config = dict(
    num_hidden_layers=15,
    n_experts=16,
    d_expert=224,
    router_score='softmax',
    routed_scale=1.0,
    balance_loss=0.00212,
    lr_router=0.000267,
    norm='rmsnorm',
    beta1=0.9,
    train_tokens=299900000,
    max_steps=9931,
)
Below are experts of layer 10 (counted from 0) of a mixture-of-experts language model. Rows are named router (the router's row for the expert), gate (a neuron's input weights, with its number), up (a neuron's input weights, with its number) and show model dimensions 64-127. Each number is 500 + 50 x the weight over its row's rms, rounded and kept within 0 to 999. Numbers have three digits each.
After each expert's rows: "mostly gets" lists some tokens that are sent to it at least half of the time. This comes from a sample of Wikipedia text that the model never trained on.

# expert 7
router:548564493407479556474594477420490536491469372521535475477535443450470455546577586508530592504592525524523470545484486492541398488496516476403563467501516407511456436528505478567598532513444493
gate4:461427508514501367496513574494477504450458461561593458642544560475460572502516485599443540418491584476537492493485498491581517447496560441580540461499464485476559443546593523500483437440557552
up4:502510525452541505566536617528573557444405481432524454564526503513550513478445505569474520436543586491496491560529463556580453390546565467579501448522436409484516405576458452465440513351510553
gate5:436451511579462470459533467453465569561580522507570426563426511450509493455489539563563434484580405478513449446416508419495518323502481503531525542508481461594500450478564505552521452465533526
up5:569514452474583497510462487502526446431449481461454623462517444517521510482545451483416577519431565570518564577595428544501497652496503502485528454528527492360538509515404511501504486608456465
gate6:461492448473516464524535416620562448517465555588514543589495493483447491475427447445544517618506557473491449545550445483426484578532432511443465566529497429502537466422438421495548429496487374
up6:473518551554443472504437587451544545481559471461475447435497493538524474494554519534489394503445457562517533431493460440537628370499495491600489551507558651489462519532513557458465593429469586
gate7:372458467466592440580483513511584439526459445470547582488475435549533436446483472497510507536501536564520385531461471463426523500560562437514490531514510502405429489561511544513505602577575487
up7:467541480451590479586593523585599543533456540529500554534378485540494396465443521518485472551467489489506329498535492452448488583548527434574474538459546449418475486486446537494535541539538448
gate8:559567444464556525466513558526567498460475515510510553609495463520385459546581458506538464521504460569564429458517510475487551522485465515448466536449559545475508591515487487557483439505548400
up8:467466418616474442507437502510534511444492518483487457546498582510501514561443498538552455465555378469446531556508436563493433507473515512496592518457560527482479489660402459505397514550478537
mostly gets: "\n", "==", "===", " ==", " ===", "\"."

# expert 14
router:546534575542550379485480490531508471448502445450470429468450505536460411533519538427480512466552596458409500487557584495515565491489506505487449466599475501482513557572439511452533464360602554
gate4:498538472451539477506510560379499513452492492477556406503534494508491487525481622499449593465491535562387515464483605403426478439535459490421523533412518534444504477469544506494503409505450515
up4:427483462483467517505507484410518485500530497624583508536505488521493551456569515541499511483415583483506492524517528496455512606479438592482531414465487452593513454522497461474486500539444502
gate5:474478482462534518522517569493485515483530516415539480432399463502442460560529484557492479484528511561541552473553503421546460546467550520483386503420444485538531528478480580494477485480488523
up5:543564475417517394487556552550524556478532545518473448535427546493506605426530569579474472474568477532550502423636437462477536521471496494464478462535462478546472458569426478402558542422546503
gate6:487525452461433514505337578470466446497527514548468505583412516534435486578517397482504600602522466502447452560525610461544435344518517474520433487584463468547503476539564454528538518471509547
up6:500542451481506522476476447487557481616485509510469461538472596501500504443490486451477512667518501432432521478561532543485480526502527535506473558505474485503500432487593350465497530454432455
gate7:445406409444393567503461497507472547444509496523534594448543513522480472521420536562555501529449492470535486504543504426508545673417460561367511500552502506430504552517505549541535455518502508
up7:568617474495553525470540548476531402545453537593482528534498519487480530474537458484504500506548521473476546553446507465482458413515514376532528405535568532515527475473496489445520462533519535
gate8:553532474558514511519458389513528531456467525531492543466563513499461549530504620462510468501558522454417502524468581491518475365537581517438488480474523499570576535508515471555471454500506489
up8:391503445440519438571489583476582527526489536469462397523461509422470480475439494527502493554576410560462501469528502479541483494418496541482504528534463526460498509504438515477448533405517488
mostly gets: " is", " was", " also", " had", " were", " are"

# expert 9
router:557530501530526546518519488485553533499496491523507422518474419454552595496463411519459428497489444479519482487444437415472522554554566495573497383477480545570521519389479504514516453464534500
gate10:590505388554557444550416501513474517524468506531576485480470412466486391513617576474483456538528443506473534495555465521641423530474481496567506549560512494604461435457501545561441500502494533
up10:611483493554553486582523514492558519562535461483594518526455444551517510490593490428512523443537452481470493534586466458519435517501468476566559549553510562609417568434569521537523465412460512
gate11:412474492542466410567546546608489523536475580442415515522488504530436489470448525555454451490401461534546594470438438456489524553470502516483403383531521461558499518537524455596489459455551532
up11:415613541509493573544460514480459491422517494493478455464479508556534521509477586539464486467601429419445555536476482446434484497530460492557559475505380431523504439456506403540508506451457510
gate12:453534507529498530559520472548573485462512558543499492522493409603392565522476478445530506501376457450436512478520589584536482574520550444538465445474514520491431460445456383543478509412549490
up12:505514510572447449564477499459505540521488553605443506497426512497506560463591423538467545471450566455563565520501466439547449426487509494522503519610494594556488473545605602501454442557476496
gate13:579487595563580522485396455550487437481440502510387469503484445520485530495550421557509514536474462521449478457443432543418487489628565559493495427488482400527529471565517463592433544410506484
up13:547479542518467451469408505455479467565480547532462435561441360440471452458560418565488494511510544494521512477476394492494464490596505496489603437487556498532478486470438425486545555429552491
gate14:546474530475511559504581536517422541506425484484509473551455380491497631501571402448459497467491532516627532446526523476614534483489536493513530454548559555462461449426479556561450494447512540
up14:542505507552507476489467465486458521387565467468434490456485578503527513446474530424465538486400555556581520541500459496537500434466491546586500549503476503417492412440490506453537561593510446
mostly gets: "ucci", "ö", " Dan", " Peter", " Chris", " Stephen"

# expert 4
router:469526491486420509535480548558510481550498517530406500555507489573530559533608456375572507471532502492496561460497480516429552437517455543508544501564583530551477560433511409472417519500471529
gate3:500500505494480494480431440581460460532532541511514471448578515486563539512418595501444475488502546441532500526478380503468482468336451524525400569489519519431493472431570457466558452558448486
up3:464434488552503551485505408526508508552528563569506430476582530560479502566420507503472472480447467456475580490557465534438412434430471509550543589453576492520559477546492519459508400512500533
gate4:456459501502494453466529530563509534483508496479500419470462429480500534469491520427521519473466489481519417439568470407495451534510546458516595478511536414556604490475577475483499560459411480
up4:496576442500493467481535505551443487463635561469472591477563507519432514553539483541568538544465546435497509576487462568535626483552430520453508478596490586397392421529463526537516531509584522
gate5:535568434498495444588467478477479476491440413491495505612500437494508390530521414530479499483467474479456498548508516549468464503432475639498520498522488478512538536489544477487491550483476427
up5:545574586490485468617468496481508554540496495551417562508540456560523470544497391478548504442601428472484477432472545530528344479429489600565517502567484461545473485497458409411503559497479469
gate6:509456503471584542521432473437487599507487593404466495462526466491570557472402554531454547475461490521523396568503530572519531527570428500629510472474537490473501501560483429519508518591458524
up6:461473565536617454468533533524441561466509460389499538521519484531531562506500486481487513487427471537532381563475492560489524424449469550435528546525548483469455475542455507606487553505461525
gate7:623431514401510435462543521491526595520510486439537495511429642584546454471521601559511492499585494494447472533633486463554663504451463531421548498448492475538579463374476570469454543569476505
up7:552514521498535550571430502562525446493429497509561457522443435539618503525515525610524474457503459504507507513627514444494516502545553603475469487487439443593456445487417435436505481545407518
mostly gets: " of", " at", " in", " for", " from", " by"

# expert 5
router:484577426463455481478443399489446432425408469510522548475481487442443450396493372557535471471461434510453422569479564441493543466543433556489574519427550431485467534502543562502446477541460494
gate6:590459511468521410522438447495475523466377589542485494503458550471513496518513389471407476528464369553518458595578493546566553557530455483392541560492467569505445605508474462543487467501536368
up6:546524450525484525530594549540444488517517405461546541546517478588535536554380554535533466516478595491542438445558480492463460489448597501539540553534529426503522485496480473436591489506488579
gate7:378590532522530519462479499494466531497497509503556507542478532419597442468639423546524565465507521590464426540413483505514435467443509474493566467486498488537450476488558529488482510472538592
up7:555434473537539486560497503568518498525560548484426456480569530528468490493487491465503455517481480423459648457511532543429490550543549535535504511483541533485540503497480525465481479496474497
gate8:423439452482452599533545411435458560548529550503438523446537496424490646413410439474448539535427484498540483568464504459542507533517434492598641547431470452436458474548441525531530447459517449
up8:474516627508511513556472470459507422490583462497610433465584546551590537450496451471513567480470425535475562459454499543478561434494576455530483599603471579530417507364440471502464446505495510
gate9:442524544555482569440483474489448488379556482537461628487543393445445536559608497451569562553443470500502517468494564545444409581472540469427528548448512552543493428480505604409466531455523428
up9:548513520498482543469447526524455418493486483572604560568555476506489449492470559567511431473585557442449522473495486668462568471548459425552526514436435539432547542551401507504505493413485451
gate10:492461515483427553468429489480512490484562530485468545497511391534490475426557363474481558438441497471468543519546556517494454492452434500510529491506543491562520420422475545511482521545459490
up10:487447482492473503484501441590543481524476470482542540528509384506459435443514483474570518583535595485475563472645516583515572401531456457450540555493563491582526497428429489438447500464514554
mostly gets: " during", " two", " 20", " 12", " 18", " 19"

# expert 8
router:524472509493564455465480557556515489503608502501492532520427415511524515466484519483507510522579513404485475484539525510535483553505486389447466482425450511434409469588488579524495466513483468
gate10:507469565554512510571558488479471567380419480459584566470484542531427427481518452554523550407559560496443528580543558519612477568510562468509490449443530470596495461362473486451571441417441565
up10:443409530523543545590544472543450436350522521500606492462497475591458440407577491576550562531549498460478477596579560531565463604454526460445463460445507522512502481424518436525594410477506461
gate11:527493446366506512495533439582559524501432513506484560475480407581547441503518465431520496554403552559550505593551508461463537477513498538447541444479515558453534473517532486467514530551401521
up11:594495536415454477489515516526451493565474452490478534586502565475455536449460507512451540447442516530453534571548471453547481487408379509495519492466512564484530397414556391550517483478447480
gate12:515519519552544505479552532508498515519564502543557559468485466546553574440484525454451544414460473515386514621523485540603452445501556472495492475430456550530475494590435505541493565588413498
up12:559471512543590488505585581502517594498534464473451464441484445523569500533522564473555545506462428501442472504526499610539410521443609493474445613485593562504486499568500412473609554507437478
gate13:409478501580555452433468490552531445534521514552570417530553510459509583470473555486464505525480528504536438500525428415453459553595521511557558494523510528448584467444502391495507535518518526
up13:480508530486585490504466491490535524394463406541517517426486528532565532505594530512539546523440548477523571553545495479472545445490455565548546422497592491448479575472525546423552534476533543
gate14:556404528507557475564523518504507453414545484543515476490489529438477520447459594434544540531545509439505481475474483509502473458373460574510435392470518447510489460438512540487539382554546496
up14:500462574517519464461551537462468489455482501580421493508506485456478577446529676492562490480427540438471478505502463490565441450474514557538459486504517374529438456411504419463501382458557498
mostly gets: " |", "|", ":", "=", " •", "):"

# expert 1
router:521435547486551548522417453539503468498466567441507513478513536587479431500457514546509504525501502466566511475516537563506422481453463464530588586541443546536547490548483523511525483488525460
gate10:509537554432522420587551436511538439429538544533547578532510477437477483525501443442463514532549501472525489413458583549448495383460513523464440459496453493488528465531535448518516491539434513
up10:442434394477492520485509517488446519593528525477522451464503384472519547458480499521401562534439471586443539513424492503511480511527499503579435489437554562535490559460496503555482536499509411
gate11:537457554496483502473496555455573521416573431452467471598460439462517517491542443417469443419543495543532590473506498544554489591498470495558548491512463416458403456496553467493551444495499461
up11:517481424479470477463455487498585549431478468465571539568448482480434493520515498444473440412474438506584526483465449550517505413499402414517470464428503427425541377548450525488462458440487573
gate12:659609455415442495574507464508493384476506481491480496467501401439486460510508535437535423545547490577525567425486457516556462546398517473404569518528529489469456511521469515434501503560509554
up12:441407610534581500448483520498482464485526540482496546565511497533525583536533478514546566495452448427490413555516595563469540442596467587547446535545507548500494518521519472545493496405566562
gate13:465532438437483418456472404444495420458517448535515538554480521527607462554461494493584508568464509556564503513571418447652453481522510465404551522532509489553435512515525500538481525539513509
up13:499516485457460529507458496450527479492484481513519571471495445501548472524454492592573486511452442559490500499531512422630461548469487488389550492494557496481410517502487507569458468517494577
gate14:432453502461535425387455507476503484513566518507553479537450501543596500554512548512460658493494480582530569445469467545478561523473535479604424489474416551558512597532554565470535507524521504
up14:452491550457506437477507473503553521495612459526548437525538558479507588524480593570503596546453493559529526469516430567474513511471510458583507555494418568567507454515487538496487471526490530
mostly gets: " have", " would", " has", " been", " became", " had"

# expert 0
router:458557474547406484550547510579475512528529456480496592444431416609562508558425486527425458588517453524489488513460607539560521554538580507456374574514471523557543494511516522583518542496469544
gate3:514548504496521532362346491465449525435543489449494454560484538516388440504507529490528540499482490495595571498467607478483472574505493541448538487508528587490664475450520508569448482514512507
up3:474462516538413482507484449501560532562528504511489572509535551572488428525392418452492525488598514531486435475428592497456508596471512430502459480510457494441544421511492569461549506499449397
gate4:539574618473513402534553526469570584449516501451586554514535454607510487562529450513518518466534451484555473499530422473489528433373520580473525510479470558523488535461474491516561469507539491
up4:419468433478488612491480539489394439501510546506382398485526527394525511484530532521513472454503503473489568634509572539541522550556434455588509483538551501438535522525599492511500534539464502
gate5:387426487560507406438498517430503448532532537613553445491528534611483500453502483466500460460440357495499473495509511465520539518603459595493546470600539511594472421513544427467491574475494444
up5:573570502546529465481580466465472479547426511520443450529390533486482554511550456424624509528512483539543477486484541516499473475509473436541438508392505406479497534423489572428476545542393482
gate6:470480521527412372544564561549590574498549430490521539531443458501548446530423520463466464473500456472436510500449497442461556488532477500472566547575591545469559397455465458473541552428510415
up6:444455501440402457540594529476619573435564469467521522408424519546527457506426617491490475523556444463414472532466517476423491605508528480479552527547500517522457525529507326561472431497537456
gate7:481438489514466594557520533508546557526471494501463527520570440452503466502522498525571580376563419569436552526478504522450477467499493518483597494572544501554578510475448540567440530554573530
up7:464450481495454436573521390399472447528610457573516464507458450574468458546558520538490464543553592583553417451475629417401467503508469549506491491543545497496530532429472482521534405457581563
mostly gets: ",", "),", "\",", " while", " 3,", " but"

# expert 3
router:550522441450421443507617563372519509485542512557539511542544568437517485572480467482493442569498570577484486468448609512578491446510565548556467519479559534482519498510530470526530432538570447
gate3:464477547482454509527480494549506533491512599482558510424507476446442479537413490525539512478501525488541431500493479429437512548432483556498478466484480549488535444430437499396608444598468536
up3:525414498491490509675450499478530569391568512558407411498558471509565456502390530495483561523587475484407481552538515435462462433454435469548569461484437560510430473521482483486451448470499513
gate4:470552492475504518606501551539560529517505479623641598488475433489515480493491453562530503558558500476406568515483441419528535573493479463432519499477410546365516371408520457576468499456565494
up4:549500557518495509434564485502488412511492526431387550535480473487449485552471546502421518431442541507554450485542515563479471485479551512542483457481601426652398572588450489487574461537485563
gate5:515484615527472449572461572480496516477526550548503539592547455538487513539514438585439455446532499522430401452518548537486383475494520462557565486578468522507526440614468462546415513424536515
up5:520466507499514556574461583422529480470408547519478380528486444507499487483476495455526478388514377518446513517468540494548469403542405496508506487500667561510526471463518530535506458587456607
gate6:502496406424510427418552534520484497428544458498488455513490514473581562570484504497479521499446470485563576575545540501545474524522460472487485432477449479455572442523511439533461454516501515
up6:549536527524414496561410493556570559545505585500455540443510490519447469446579497505602465451530483466478442411523492525484523548441590535514479543544564473521399538509495574474458549514489460
gate7:467547483561509403589580490409489437432476514454466540513544439535490523529552518443575473574605504488507529445489563467541462451568550511469414508509444523519463519443441578484554493560489478
up7:543479508464467535573470419543425468471494487457518441472517520471437534383527514569496492442526444499481522524478494477468502521455526496502543529496623564431551445593525458590555456492515505
mostly gets: ")", "\"", "]", "}", " (0)", "^{2}"

# expert 11
router:369481388514461615389418470500474461550516510536495469540509479519506543501576532560480469486485554544505541558422568494499482604576514574445489527453487546446529570484469570520483414539483520
gate6:522550544454538437500561497567496391454490472498540544526536512439501600458507459483580532512549543549487544456538438410391544452560488508543488512452489489524581564480490437588444497519568574
up6:573492533342555538528527488546489474470519413505517534459480415477460570432454506436592459462472439578564564515550477481440467501561477480550424511404485518483595525483434463558492505501563465
gate7:552491521453390482561496467513471486528496499452500394560518421453473524493505538443428477510559456556540472414522484478533481516458501510585496539500402518612537484492467458540499507542559503
up7:492485482519528424523513526407520507472423609508540478447573579437492470549480439511560513542428500519545510566405498564567479614574487483410452485435447465558462521489530502549532440421505440
gate8:504435496543457512454540446687572467489486481450425492520507551480491514517548473471567460409495501552519485540439486495518495448485541461483517528525505490475516413530469479500527497534433518
up8:456552475458505508475516495432514542517500443557568500472493564629504417546409321474486480611526462467508520455529485536457507569471451531436481500493482533569578556510545504486483581461564510
gate9:431553493512605555466524451429578506469430463489475463462493413456482487512492532518485563483516459467416468552491422509445484501457475516553597585428537497538490520541479590523500452390504446
up9:549419545547508551495466552582409491566546508548476541497517488485588481530479465509492525512439469503568544485554532463561553594491517511555463502541504524532480477468532452544529471554557614
gate10:405538481479441527499489475455502456433600540516579555496511467517451568449529577526485496470508496471570515543495401577497554380495424563511505489501425452521485573494511555460479547508446453
up10:442506457508494430455485480499530496509447537490364471525528542453441478547476468387500493470419487449569524525476531415516367534527535553512514465457566475538529495535512547508559506595537534
mostly gets: " game", " album", " film", " match", " water", " event"

# expert 12
router:509450535544493446529625592456589566492514562493508437511535534490434540463513464427494478565445549543591585521463449473497518526573465453483503493410472642398529505406593496533611522518492526
gate3:536353491504403490535552495454565453533537429486452512419486544535466468514505467536475450481428498417431573542457500575395548448438571497494508548507488587545567422450520417458630545545606578
up3:492588467510524524462478551515530530486495480507562430592467514451527558561530494424551507430526536512534323523536563423588497525536482457366450471455552453553592439539480499509481482454495540
gate4:477399485519434448455440552480508521547470519499502533554612518518452560477439478599482438550476448594514578550503505465410452550493394540416465446472502490527486557434588511491524477524504479
up4:484498505538471508521447457410571460508495505554447545444518433548486491434609522494534532538508416457481412546446430467507524503487462489513570529485386489516532604511458503536463554519480514
gate5:436472498549587445458516528488467498552442520530395577581546567507528517497462448528535518435489496504511449523483480528500469446452519458467551438465531374495502524521472582593573462477320490
up5:424482544549581501461520532528412526606498465538415494621491519525504509465450360524554459361476463497481510494491464469482469518465470492433567435446532414514448442521522516503568529461340481
gate6:442459464444488538478492440506431427569510520577484501459519505541506539546535568541552574487479460629508475519511462459562528607545522488492512632525503535459510500403486498494560431456541454
up6:617535526459539447497512509452501495454461538433547467476481505422472459455512543505450407468557512440487543477494536501466478457485552558511504429485562499435531516562518514429399518593400601
gate7:523525472543533486469476475493405593492394437510491394468469466484498540461362393518460518562463504500582451540507497471480459476514553510404437517458537543522501480532464583476469493483550507
up7:430459494543611482444495488496458540482570409475445486505442580492466559496507440478471538476482485595616524579478438483680485482501544525372431516484525479466509430537380478555487510456503523
mostly gets: " $", " km", " +", " Q", "–19", " 0;"

# expert 6
router:512482500481538443530464482427450516408467534487484568576450536492485531389450454553544509450455537480539522547571425577480502549404529587530493443440439406469528454523505447422421496543463469
gate4:583483530439598470503444569511550469348456536573502425483536503623539525432464492543538461517537456466536536540447413491493552560512566540496471556409462458458498515442593487548510507572477534
up4:514505525432540507530490538434528446491557517506520505536525455564555599452564436496576537503537480479538544480492462484542543543541543547412477462398558520574532416482438532440457568507438433
gate5:514525465531443443530447558474466473506526426431456417502612500464479478378522480636459551452540532441457444495492492618445463464446557457539571511500378451565527424525423442551477485423476518
up5:528464578479541506493534513482523409472462449515498442535469508544460480514513586454534494514470478500564409471561536571472471489365552481502466501570579503532493505404478429654505478493472465
gate6:497461446559480511472519420514509528560494442496590451482602462591487429497417509490530550546518489541503498470443447470514509545531610518562491539502514545534460423554474545477531490536499483
up6:487505467524392474463521492549509536561515461439577462495518440437521506487437451557476534583504487502465459466414487488573511440579566454567395553469493504529529502562523378487444541574537511
gate7:503439529529522529498394484525516550437477537486494452597369520510433462552546440517524486509456515520562442516487511502486541402562603597491487467556423458456522462494512504451436483464543421
up7:552517461498478503515484360498568468480440583466538427505483517457431563523516473602404410561490543498489483537533523500546501437496515472470533517483452465585562481537568489575555505480497501
gate8:513478551407452567497509456479477459533499533461534526533464595478474454513518473488438571530411401538491552502552526581477501507455546608392553509396489445472475479420536569511536530488482530
up8:552528506516520501500537442554461499471502504476571511502540565509499577405565522449485553533516420509447535580560520578489591481418500539508569539505425522645441478485524451534494464623462537
mostly gets: " E", " T", " K", " S", " N", " Re"

# expert 2
router:430473484512498588415399543495560498571510542462450562515492508450559608576502594565479474506476478486550512504500642470449559431459436464554503453447559489435424488419526490513523516450528504
gate6:493533454497439512449457533556626520517415520602503505625521503527530484409462449526557509475483490547450534460533509413539600486501507461571449435555558541522417468532476448542601540544477487
up6:471509438487608461530474443517460546482505461518525456515466520557512436528534530474533421552472553498460552572523391492506436546518398480520518543433503477498436551534511415530455406508395470
gate7:593472546514520514480493444568514505570535506525501469443517454489540513417586518539521458437568488486466513534546519512448476455525483460565514478573515465541485569404521472513563502581443448
up7:478506445554547462521555441638483507534504597419500475495458506503536468502484581506507382573497428539469496571575552537461504504536558538625568504590513475530533576492559459522648506493477459
gate8:393503476511557542538499514459445499564458482422429409513553378430417529435516581546498480458499427520462481465522439526462461532499562558545571542485500495579505542505512512609519512408498493
up8:472599491528547440567542476442435519478366481432466540481529461505467500418516531502530506542532499476535482540458525534508477600477514519533528507539539538444488573419426461504544516442443475
gate9:500502372478452504479553450460484486512417562570524594498472525483527483478530496518433489474609500504443479493533496529489583512488441481436522517514468556461453524572500518476576490513502559
up9:522458586466553476605495500526522513529510461487473396549545428454499478530478445466477541531362526587545502505469538530539453499495515507532503527484527519553511489423526460528459552557456452
gate10:487560522504397482516561576455571510480457570585529505541479454495506598565441546525554493496379431544460441483464531567545561555375440472474526582563463393509498447397536506471464521481481446
up10:461488480595549544509454539510530408411533517552501434500479527491550541512534411488463396587498460557587448425531394465528580459530546573437499466532516527498543565474482494474543487592491469
mostly gets: " University", " City", " County", " World", " School", " US"

# expert 10
router:439431572435518481472495598401541514519518550527542423531478536459572571533452552540563383497592492509531458528571433436479461481550475484504417578480468447510513472460486528512451571542487528
gate3:534477502447482434516511526587454513474410504514620533432485519537489438516424528549408442495442530525601555550481459476394453423533496508498644521527480547479548508544583439448482467518514438
up3:457536448403479560479438472437528554548479567566498527560498555480443488428498496513495487543534443452433561551492526424510512488468501422405516555474523416450502445474480626538461570514536548
gate4:488500483454460446521443516500587471382466493534425560457456548539481574450546500574467505471411497495468493487545501521487454457460585476520544412449519501451463558492453498528448544608503365
up4:516513501538449504472532528577386609549479507456508426583516461559504415566491495456481472503505532489520485487447558490453471498482491580467407535575429466530522439505482472577513419509484593
gate5:464539493468497396558454616561458508537495531477475532459529445614482498513565470481516533420482506522515561576485552400446517477416511523577480433564448442552525530477350525510544409467460481
up5:451487498511468418549419564538527518538539507473427549441511452598463512489482546462559514470468498533482484537458497423456507388483471558588458430561454442535486514469389578472456448443484527
gate6:497564464530499549463496520499439439559504465465448489554396511573541547498437518493587512520487486574513563546527454459495563455526456549437608512459445474502582573470580480567538523544470421
up6:495438624469499507437491560503478575461439561490532530491511499539526550515506509485455502503460452531482464442465564457502558502500532441558444486556538596444540470481433490535411479474520536
gate7:536567504487566513477536526502547526510454481427458495480541570546499501456483395496530474557471483333539405551503526422478522474468473492580585577480519485512479550625451428505581527511483535
up7:515516615444524444528465546459545610523452496532507521477534523438514432505479439554547495521443446410508470488553485459543401472448429530430561496538568522438552499616460521541539555553498496
mostly gets: "ucci", "gen", " P", "oc", " Cal", " Los"

# expert 13
router:570482498538521520543433427585398541500409494572480550593547597417543420522486512480403445455438479528410558478487433414540530436436502551500492520499512523559534551504512549472501566546517479
gate4:529554526502420561531487571571448539474497406464506471500470464505520500576534432587541532446584530495495540524477539437536514531530592485572424515500437528493499487454487473501475527553506460
up4:575499595512493563492548559468446479594533459505497519522539528478542500555541478499522504425572512492496598438491541458529490500596554536660451547460359551467507493525537495492486436607543506
gate5:504506423480403558537525425528498464512450404510442483617565508532509486570496618565465489473485480569567585471503463572534495470446458452491501448406471600419474502524513441477609395445452572
up5:458481580508485432507483574428504560465524577530521534453379500471459499455486408425507583478467462427516506488491549615545489552625533574469525507551560430451531516526450495477403553570533517
gate6:487422502368470413496462443447515565457496431530562419575528465460575440570417554543548376550455503524517498479470467497465510614543584413560481409464500492479444480536435539461538475511460517
up6:534465536414525480504415434481427555483469541485559556454529456594572487543518539577606494509481430478447498507542446513510533536454606457553559519557538514495524431493513509397464416553404543
gate7:506531478463526572516537504503525584483611576520440441535528504534482518575447501473482543503489508510533505500498432467496411526536490480493441518520425420550510483469512457514556563447522518
up7:532490447563547402467482504505542551536574520534487499411570540497458515528590519505523447504468477394586529517472587487535555449495531486493581413495526525473498552472489513553362482574484533
gate8:635506498437464421502576541510462494389490522506508456539535464554491493541496437511538506518542476516420499520592477441534511464477472486524454469440530532557561608504511583490461558461476584
up8:505495495450463495513613587447511518437473481435451445557553564554436457518565419514495470584591518470454580524518475482491500473488386452497490517494481516574498615484541531540483485426440578
mostly gets: " the", " The", " his", "The", " their", " her"

# expert 15
router:492475552467518472458428484521423513640548440467477501440556554430514440517532490498460620524456391484491478420537473546495456550435487520530535520497499475540534422441468413492432446467473531
gate6:426517446439413488559493541423461520424488436468479487552504517442575602519518514409494546492530547509513456550526437488446576496587540524501429542437463445466515538471436541537443505457499509
up6:533405460515568490518509390510546542580481538555559451440524490448435469464443455534514436558559506520473450569399551487498574511467430472460455444554514502553458463453545528373567548520542481
gate7:456491442527479496383416415532488517528517440527500420459476384507477437528538494517489462561492544503444461508569558549483420533566509508414474509502563512366534514471457469576490447491619467
up7:479489470569566484542512535363531517587509489479479443544526564465523499546484468565469477475473446491495502538527481473580493513526508495509497483493604551496482463504466454505481555488490526
gate8:462432494451493567480399481468361429531563475529457533522518527555495547513521524539522591598418464477516532452546433528590476497554528504461535445552479513450491581518508501552518567401436460
up8:512498525539469464508464533547514481485474484434521531578524418521547571482438500518504490463589543545471504525455540477397488577460517413543486593576542561569559480405478410527506430503501535
gate9:504484414551575462564492398563419537544396480429438516480649462536458473424458418528481449492521531487508479570526537489531480569363474473496652536463527534427471498512534449499549585522608543
up9:509422401500583527434486417548456552569405559540451458518632400494511463449490424399489521439461547470489548568548536498564455511386540517498532510463528512466452378485485447483562549511560471
gate10:436517506479465422430512603451444484505546473582523453400479534496527435513455513504438499493463549538524501544468553491560479600576430580578435476511502460477519606369488533501580486527584522
up10:567442536469540470522537569545482500522481442547382521527479500536494519395541476420505624534505364551557512356478537466508474590478515514518466493497450523490621582422491555484593531456522470
mostly gets: "s", " they", "S", "ers", " series", " people"